config = dict(
    activation='swiglu',
    moe_layers=[0, 2, 4, 6, 8, 10, 12],
    normalize_top_k=False,
    init_std_router=0.0204,
    lr_router=0.00125,
    norm='rmsnorm',
    norm_eps=1e-05,
    batch_tokens=65536,
    train_tokens=327200000,
)
Below are experts of layer 10 (counted from 0) of a mixture-of-experts language model. Rows are named router (the router's row for the expert) and show model dimensions 0-191. Each number is 500 + 40 x the weight over its row's rms, rounded and kept within 0 to 999. Numbers have three digits each.
After each expert's rows: a language model's description of what the expert responds to. This comes from a sample of Wikipedia text that the model never trained on.

# expert 16
router:468453573509490549542493475601451502524521476458464568500543533473421488501519520502510498532562536508474475501555472419511475533490573510579509509497467491451523461447546438494548466564575509544479529492487490512515468508507557536475564446520516514510471467437567474491510524444481455534515552508464486521580457531460490556476511465510507435444515502495434449527352500512445456502506545497533508340533508546550504557477465495528571516493525515534473420518479444495452544500457471574504508459429495505474500532542488494505552509493468517488554546509510453446509479471487450478
Clause-linking words like that, which, but, where, who, and nouns after the, such as census, population and town in prose.

# expert 22
router:473481523480529495496527416538413446471505523446461541523540492468498523525578465510488521486542504476485553485526488433554492473476544492473602536494483463469495485465481492474528478549540643448450515500412604455445445495493513500459515465500521529530510447417571505553523564487507534400480510473536415511566442544519497528530551456571534412474518500453402476461452490512528460523490530488497533470514526505476491513490531530533498520502502475502505421517478474537511482524533433499471462449491457482489482505578472477584544472482513521448479543478534503426536527509455442452
Periods, closing parentheses and quotes that end sentences, plus dots inside web addresses like swiftsfc.com and bergman.k12.ar.us.

# expert 5
router:455437569423472522532458477562493414525516497467454532526537615487477512442518500537433466523573518557478519477469475506578453468503539513542486484587418519449570470472425496492536435527537560516511526439458522446437470456445418553413498447487476546429489490409541535525520503511521528476510464524511467489556501492473454549464529497571539514494491507468495514499418468449477458523535534488529459446476511574536505537503500520535457535515499444425504490506456499544504445548497478522541508518483429606460485519487514476522535458519504519471492538498533447460534493475480473454
Nouns for rulers, kin and religious figures, and century numbers before th, such as King, wife, Archbishop, 14th century.

# expert 26
router:496461570484489494476492442548445452471538518514436555536588567475463558510526541522405481480497527534443547492496476517505451491442540540505528538530401481470441497430496503540561494498533529499442506488498567450403388524473483569476494463508533519475540469467578485536547523503474456474508538514498510490539485476452475525476491493512498485519470512521509482499424475459507445532554575451518457447519481519592517497490497487560494541472446443491518474562470464548488441561451472496480561460536469540457509559548473458525447448524449532498518538473508507470562522438401438451
Standalone numbers in tables, scores and statistics, usually after a pipe or bracket, such as 3–1, 0-0, 1.5 km.

# expert 9
router:508494530495487467558481469510502485489579605450507521456501553472506491499522529580419535504578509493439518425512458407487484505479554477490535505495489487459498469458466510484536509480557525468515502502457527525443447498448513546502535477486429527515452470412547479557524495480480434466488521516474479448491484480508456476429593451517492507422520513512484481454453526458476497544533534438528556500558505555550519526516563464509513558534461474537554435539409460530469431564469405508562503467567479482484498545578462448511539448546489507512517499499513500490501494496463368439
Was, is, be, became and born in opening definition sentences, plus beetle and moth pieces in species stubs.

# expert 1
router:471508532460470513478512464507428458453531506486434517539552547477494558432524503518442473542574557542457494512484508465535481489426546462550570476572476482457483541478514490506574484509534538478439554422432558474390466536521504523469491451466532492504509450452589501532502538478483486422537502536557506501570479448474470525436520506561534482488459509496429482465480491472441480505553519472510520453520499571504474518463526517596457530436475461445478471516457486540476447529476398539570514487492466468461509552575472480561500467551430516482528496479529490479571457457432480481
Head nouns that follow a name in proper names, like University, Street, River, Center, plus digit pieces inside numbers and catalogue codes.

# expert 10
router:470418577414481542501499481503481480487536504459463484457552541466477509458554520539446473478523525499504482500491404465454462535455534428530524477514432551429473501521445421565539477487563569521437529473465476432503473557524501583421486510507536529491419462472547491511518514458455439506569525531480423460588454525446493498506521483544502516486511480524483488480435452486495488557538510464524518458507479542533493500483525516538531531499521447507497544523463471507458380601470458473469464443503511525463499508571483474601542443466451498521484518477522448497572550536479472520
The preposition in (and to, from, at) before years or dates, such as "began in 1976", plus month names and verbs.

# expert 13
router:453445535494471630577486452531471476509480484501541497463526488507480555516598493513451483498626561522500457500482440482509486491449563492536489461529481494479517481444485492460473490533534515545531509445454525543391505505463468523458517473515495471588515470454520489476496573455511429473526553466444425519485466508459459565552512499554525439413455488471483465539442484477540494536501498492531526459538551521587444526490545449557529529495553475497477509538489433523462491539474458512498561439555499487452475526564477519489546496564426482470530527514573547472481544460488479439
Numbers, units, percent signs and closing brackets in census text, climate tables and dimensions, such as "living with them", ft, %, votes.

# expert 25
router:481506529500441503530493451501555441511596492458470573520527505462439507454536411517506505470470600524445548469557461491540406547496525558526457492520497469495538505459460467604537467584521513536480536414454499422498471482478532496461551558530441562562492505509488488515486498476488487421546528532523516465533494507522464521457512497559482472477539501432471522480485475459538440571531494510534549533494520540492530516533501461529547567471460419463455511515460487528494518515599488476518574512488458509467472569492495446498475500467486649443532482473520500446498501519532489442
Opening consonant fragments of split words, such as l in highlights, b in Probate, Fl, pl, ph, usually followed by endings like -ation.

# expert 15
router:439430529509395499497496406526443520480509545499482567511571528465440523466535492539458520478537547473499513474525472427475538515461518442499528477536419476450524486465441458525586461500565507492488546480429537451507381533516501523489540522501490568503469457439547526529585527408474455468509528491508470464539508495506419500489532457506516429487458514490441434482461454491507474543525544447529508432480505525553523549452542569544477526517488501483464401534473454494471465600466464573517482503485481492492437486564521464519475471486499490449489573443551489503514491522518511488
Commas and clause-joining words in running prose, such as and, but, while, which, because, including after However or Nevertheless.

# expert 12
router:524493546452452507552528476518471439426621565451518495467519540525471567427548467528465475512489581500511529442484437476506452481493502539572556441571520468477458517443531482538489463471540528477529514474420553454404515503462526505472507535501507509596501470501540436534481504484505468468547517543532485484548477428497509481483497509530466482438508516422491463479426491519546446478523578488539518475425505514510542497510562526528517471498524489493529438536512426566478491550517378507532539477477433551456460565518442457482474503469506490516539462498535409471481529485439481481
Words about film, TV, music and genres, especially in Billboard chart tables and awards: Hip-Hop, Rhythmic, electronic, Comedy, Best.

# expert 17
router:530435492478507536489488483529497499445550536435438526483506511404472514530562418463496505473492578439480485484478451531490448450449520507531491548519504446497503462520518477477537394493563500499443481423448599500491485566501484533417499452527543551453476512446509456553580527457442464516513559518554491472447513467494491562444524479483526493468472489486464434539532427519495492537467501472492455494446527529553525529451514502561505552560450387507478541509483471533485443480501478534548534486507465540428434535540465476503456461472528592490532532520607466440495512497498500489
First letter of a word split off as its own piece, mostly s and r after to or the, such as s-ell, r-are.

# expert 23
router:526520504476494520528476476550471373483545518503481550467557572469553484534500478528503469521530579514408526455496493484581435512432531520495542438529481422468472404447468477540542448507536536472491545414479487477467439566468519543449515450477459541529458486521519498485553523517460481482496580514474418542493471516499484472431530494500514476498562542537520471482500520505464511501643583444510469421537482477548491521464535466498507571452523477455504449544494452583486522468539519457520487456540445502478477522521477467524456460526494542512426552497509506503542543490445484459
Opening pieces of nouns or verbs after a, his or the, in sports and career bios, such as c-ousin, co-ordinator, comp-rehensive.